python train.py --d_expert=320 --d_shared_expert=576 --norm_place="pre" --norm_eps=1e-06 --rope_base=100000.0 --grad_clip=0.5 --warmup_steps=200 --decay_fraction=1.0 --batch_tokens=65536
Below are experts of layer 2 (counted from 0) of a mixture-of-experts language model. Rows are named router (the router's row for the expert), down (a neuron's output weights, with its number) and show model dimensions 320-399. Each number is 200 + 40 x the weight over its row's rms, rounded and kept within 0 to 999.
Before each expert's rows: "raises" lists some tokens whose logits its average output raises strongly, later layers aside. This comes from a sample of Wikipedia text that the model never trained on.

# expert 23
raises: "Q", "B", "V", "C.", "M"
router,214,187,204,252,204,222,179,277,236,248,228,115,169,148,201,233,181,202,187,181,213,210,229,207,238,165,216,218,274,216,244,165,255,215,166,198,226,188,195,256,219,255,259,172,163,159,184,242,138,215,251,160,153,215,181,157,206,202,278,132,229,190,207,179,230,207,240,237,179,209,180,126,189,235,192,266,136,220,239,157
down0,254,142,190,231,277,196,188,207,136,188,172,186,208,238,179,221,196,264,277,237,260,225,250,210,235,232,221,219,263,179,185,209,196,122,206,187,206,221,159,153,147,155,214,172,197,176,226,151,232,165,208,189,195,180,166,243,217,177,124,214,169,212,174,166,203,134,146,185,187,173,158,161,189,233,212,197,210,228,209,169
down1,235,204,234,214,176,192,202,258,223,213,199,143,216,163,189,144,139,162,189,242,171,142,230,224,189,138,144,188,225,218,137,198,226,217,110,197,219,258,220,200,252,165,261,187,149,215,220,253,198,160,168,235,236,158,245,223,196,189,195,165,209,97,271,181,146,120,170,157,265,237,183,219,252,187,245,248,210,232,214,233
down2,218,225,156,190,145,242,211,240,205,200,204,187,197,187,247,209,170,237,260,283,222,249,263,198,174,180,202,194,248,186,109,102,203,168,184,223,252,212,172,210,240,192,266,195,234,136,239,231,209,253,164,154,142,125,250,156,162,159,135,253,250,149,220,130,222,215,149,215,240,191,177,189,207,185,204,227,236,143,209,184
down3,207,152,167,237,288,212,281,175,274,219,197,218,190,210,247,168,164,171,159,168,158,182,144,152,184,299,224,216,158,250,197,179,137,188,184,256,142,186,211,166,166,246,157,188,171,250,284,205,157,232,264,223,221,187,227,162,244,218,257,190,199,166,135,233,239,179,174,131,220,196,209,197,180,205,202,167,138,196,138,201
down4,142,188,215,221,215,225,242,157,214,221,177,167,191,162,33,220,163,128,263,179,159,154,214,190,123,150,253,186,180,201,227,186,224,168,217,221,246,263,256,153,230,210,245,254,114,251,215,177,171,263,190,201,221,126,145,172,231,220,226,211,228,317,156,230,237,218,195,143,200,157,202,216,158,224,207,137,200,213,154,158

# expert 24
raises: "'s", "ache", " trail"
router,159,177,185,207,193,191,187,319,268,222,189,162,235,233,238,135,255,133,161,159,174,262,277,176,249,167,197,187,248,218,266,185,181,256,147,277,199,273,148,235,241,231,198,178,180,185,171,250,256,221,231,225,142,157,186,222,249,222,204,163,140,159,164,216,165,277,275,149,214,194,146,211,221,222,238,190,169,167,273,176
down0,166,226,134,217,155,215,199,237,256,120,195,256,212,163,267,96,184,209,223,150,170,155,264,252,146,188,221,217,217,237,210,185,116,178,168,173,200,301,197,197,169,190,158,116,224,158,232,145,258,232,179,266,169,123,244,202,117,270,162,262,138,222,199,243,214,222,220,234,211,181,279,155,124,262,294,269,215,227,165,235
down1,168,174,189,221,246,143,225,251,257,240,216,268,210,193,188,180,150,185,206,214,226,193,306,243,153,204,156,240,196,115,212,195,222,231,157,212,228,206,145,237,111,200,277,221,185,185,215,165,187,203,172,242,230,192,148,189,123,158,151,225,205,258,181,194,211,152,95,126,160,261,225,221,142,326,251,171,215,172,289,257
down2,206,179,171,273,174,212,246,204,184,188,203,153,238,267,159,142,195,192,209,194,219,155,161,213,170,92,161,149,216,264,221,182,187,221,197,184,201,204,194,201,141,165,179,223,289,242,271,155,228,212,186,202,142,110,145,200,263,202,199,156,239,225,178,161,132,257,290,136,204,173,229,165,199,174,229,183,214,219,209,215
down3,213,140,223,240,221,167,164,145,157,169,204,225,195,214,203,193,207,211,210,141,197,243,196,183,153,177,255,143,222,149,235,201,210,201,189,224,271,233,203,270,232,248,197,219,219,106,205,152,188,216,192,170,194,139,111,206,211,165,170,227,218,132,243,130,238,226,179,195,196,264,114,182,175,222,175,265,260,196,219,210
down4,176,219,166,225,253,238,170,184,161,245,244,239,229,241,241,261,184,281,166,169,182,222,252,153,271,150,203,165,192,207,221,280,214,238,281,202,194,151,219,183,235,189,183,108,164,216,155,264,222,256,228,217,139,219,131,177,136,202,239,204,153,168,221,135,222,165,224,146,167,158,239,148,223,203,213,192,168,162,214,156

# expert 6
raises: " campaign", " took", " was"
router,178,202,200,191,175,179,204,196,210,180,173,197,136,190,264,184,253,136,204,166,248,252,180,267,240,191,199,219,268,296,233,197,213,231,199,240,236,235,186,175,255,206,214,251,150,154,163,182,250,294,212,147,192,176,197,184,231,237,231,212,184,221,173,258,180,172,204,233,168,265,120,217,175,245,161,236,128,204,265,178
down0,227,214,255,143,237,252,167,163,204,194,228,244,162,212,229,242,214,194,151,212,161,192,205,165,222,151,202,227,217,159,174,190,261,168,166,202,149,225,210,225,210,203,138,154,210,238,241,291,276,188,265,230,167,173,152,208,209,208,184,217,281,188,214,159,172,157,174,237,257,153,224,174,233,165,136,230,127,163,226,180
down1,178,157,190,325,219,226,112,148,193,134,177,203,200,203,205,126,170,211,165,183,150,194,152,227,153,162,229,200,222,211,197,210,242,213,223,203,146,207,252,270,269,143,182,200,186,116,204,183,177,266,193,211,219,183,99,235,257,180,251,226,258,133,184,242,212,204,144,184,203,228,293,207,174,198,209,296,220,166,166,207
down2,190,201,217,164,207,213,169,142,225,213,233,248,232,151,283,264,142,197,187,200,157,229,169,211,227,218,184,269,217,148,181,220,171,194,179,245,220,236,205,224,266,221,151,301,240,259,255,259,248,163,248,163,163,256,211,218,243,190,222,122,231,192,227,216,151,134,236,187,243,226,217,214,188,150,218,162,234,160,164,165
down3,244,208,189,201,251,217,256,166,245,69,265,255,177,181,171,258,246,166,192,198,216,297,116,249,188,193,208,261,269,193,238,232,224,189,164,154,193,184,159,198,191,169,192,169,182,224,243,180,220,181,163,135,176,224,191,131,212,260,200,251,238,220,222,149,213,199,147,198,271,121,230,155,246,236,134,210,170,184,223,236
down4,258,137,175,130,230,208,202,128,168,210,165,192,185,209,198,131,217,188,237,210,244,132,154,207,208,273,205,179,231,232,174,212,184,207,240,158,167,187,177,237,241,129,150,222,203,191,256,211,264,221,232,186,188,168,102,180,191,240,218,242,308,247,214,161,212,116,154,170,179,198,186,224,232,211,205,276,177,224,191,86

# expert 3
raises: "unn", "ise", "ret"
router,146,111,196,139,231,236,221,246,241,213,176,177,163,178,209,209,158,199,263,109,188,221,203,242,310,205,199,210,213,229,240,205,234,208,181,242,248,163,167,183,270,195,170,223,183,177,132,197,168,282,221,170,167,241,201,160,257,165,228,154,203,182,196,164,239,137,231,256,189,234,149,222,265,229,168,185,167,205,203,122
down0,236,210,225,140,211,180,211,243,248,144,195,186,231,171,211,260,239,78,228,165,214,181,240,214,274,163,247,231,192,188,231,159,141,220,173,176,243,221,207,244,182,208,229,240,193,200,190,171,163,244,176,144,192,174,176,158,152,248,258,234,252,167,208,142,175,186,235,186,217,195,124,213,257,165,183,188,206,154,156,183
down1,229,227,254,248,160,203,221,200,198,216,178,197,176,132,254,162,173,200,212,242,226,170,249,199,180,177,216,204,160,272,241,172,252,159,239,166,209,227,158,180,186,147,217,211,145,191,269,262,120,128,192,220,185,137,172,246,214,209,211,215,206,259,192,137,186,129,182,276,215,175,242,189,170,225,209,231,235,222,223,65
down2,271,294,136,223,259,249,159,175,242,213,84,187,169,170,175,163,170,179,204,179,138,303,216,198,237,203,197,234,130,152,223,164,219,301,182,180,203,113,176,172,228,223,194,281,248,205,185,183,258,129,166,142,237,187,188,276,167,173,190,202,181,149,196,197,145,250,211,199,224,238,223,228,193,231,267,199,175,246,271,190
down3,236,225,207,183,217,226,181,223,163,213,249,206,185,189,225,155,171,105,235,228,173,237,108,173,207,181,227,202,166,227,248,220,247,163,143,248,134,229,212,169,151,189,263,201,240,184,153,185,324,206,239,246,211,227,174,169,166,158,225,223,175,238,196,186,204,255,214,235,171,267,112,180,181,214,195,211,147,214,165,147
down4,150,186,161,238,191,243,235,214,198,166,195,203,157,132,176,261,163,126,233,212,194,276,192,197,160,161,248,194,183,256,232,218,163,281,184,113,165,167,262,191,208,163,273,222,201,177,271,259,208,147,210,156,189,282,196,331,217,183,202,161,154,167,155,168,164,284,145,168,280,260,214,114,261,171,217,207,168,199,204,177

# expert 2
raises: "ep", "ah", "ams", "an", "es,", "ar"
router,244,110,198,245,235,254,225,259,168,235,272,169,210,172,294,235,288,165,200,175,226,233,183,214,255,220,203,132,124,271,222,225,259,173,117,166,196,254,233,201,176,259,210,210,180,217,225,245,274,219,187,124,126,228,180,43,232,205,191,136,179,139,179,246,162,224,249,239,224,229,210,219,173,277,253,210,139,189,167,213
down0,211,220,203,237,152,208,163,146,262,251,156,105,237,217,248,209,150,211,209,19,135,231,213,223,146,206,225,294,232,203,169,211,196,320,242,175,175,193,189,257,197,197,165,122,305,205,210,200,220,142,194,228,187,117,194,205,175,181,223,158,294,224,230,201,194,206,236,271,142,168,221,202,203,248,149,190,125,217,144,203
down1,166,280,250,127,168,115,205,266,133,217,192,172,213,153,174,167,281,266,229,201,152,154,300,243,205,187,177,164,180,164,182,159,246,143,203,140,179,227,216,111,174,210,179,224,209,269,270,239,249,221,192,226,141,177,165,269,174,231,213,199,196,101,221,177,169,269,172,216,188,183,138,222,173,212,276,192,301,199,254,331
down2,215,201,227,148,245,173,173,212,218,238,176,155,224,185,169,114,233,214,167,157,191,216,195,203,216,157,219,197,255,213,235,221,239,207,264,269,148,264,209,182,232,191,207,207,219,192,218,276,260,222,201,219,232,188,221,207,156,239,177,130,321,166,244,236,218,244,169,190,209,254,166,186,171,209,193,214,236,171,204,270
down3,184,216,229,143,234,261,203,184,173,221,285,222,228,257,249,185,142,153,283,201,245,272,196,205,255,240,204,112,117,192,214,193,164,214,224,205,159,212,198,212,182,156,213,213,142,226,167,197,265,133,162,123,198,194,237,261,177,264,138,254,179,170,176,232,225,267,205,227,222,208,206,257,238,172,194,181,179,192,158,259
down4,159,207,221,234,274,243,193,186,181,197,111,164,223,223,108,168,192,234,226,170,147,227,196,225,201,191,262,246,219,218,132,190,222,194,188,269,188,202,219,189,243,185,220,251,180,209,170,230,147,217,177,186,235,278,167,147,221,220,101,242,184,226,196,204,205,216,87,199,221,192,168,250,141,252,166,190,326,232,251,158

# expert 0
raises: " &", "-T", "-P", "-F"
router,194,144,151,256,211,242,240,270,209,198,159,230,230,213,282,177,282,135,186,129,243,219,201,241,231,175,211,207,229,228,210,169,212,221,109,181,237,282,130,207,199,260,207,192,228,221,242,252,210,200,254,251,176,265,211,165,230,173,164,160,177,140,124,234,121,264,168,150,129,150,214,170,216,236,255,223,156,206,183,224
down0,280,163,177,226,248,148,262,136,183,216,247,164,270,221,166,248,272,260,200,172,171,252,146,198,189,276,242,151,217,208,180,149,245,270,154,143,232,197,173,244,188,280,222,241,222,179,210,218,162,228,170,232,125,218,198,203,204,135,197,227,130,178,187,283,219,193,209,257,138,206,198,164,163,188,213,202,160,211,162,244
down1,232,177,174,212,235,190,156,244,275,244,235,184,228,220,184,211,183,200,216,290,176,314,191,238,210,105,198,241,163,184,260,226,226,223,212,217,240,243,187,172,129,208,188,165,138,134,218,172,235,148,152,214,263,166,188,262,229,232,227,152,226,234,241,178,234,195,218,241,196,141,223,123,204,189,235,216,183,229,239,202
down2,171,224,153,188,118,230,182,170,181,132,294,123,208,236,192,110,166,164,193,283,154,201,289,216,173,231,238,201,183,196,263,242,173,213,212,209,228,191,171,156,266,214,179,175,170,189,195,225,182,247,243,175,159,237,245,162,282,188,197,239,173,232,229,258,206,230,207,148,287,209,174,246,159,224,202,211,115,200,186,261
down3,260,199,216,218,304,139,220,166,181,194,123,184,224,214,186,246,175,172,233,136,206,188,238,191,198,79,188,110,175,206,181,176,248,238,215,232,182,186,215,143,214,167,210,228,232,215,144,191,218,155,198,215,241,127,257,234,28,216,181,225,155,173,183,163,197,199,294,234,169,109,153,146,223,169,222,138,227,227,191,202
down4,164,257,198,175,256,212,127,276,165,180,158,172,199,151,158,201,192,231,234,225,190,158,190,219,229,237,253,187,185,163,217,192,228,186,157,166,196,168,231,181,195,230,240,223,213,159,193,152,248,172,223,215,153,173,160,191,208,182,191,223,206,205,149,227,196,233,134,206,212,221,174,172,184,179,179,229,165,188,174,237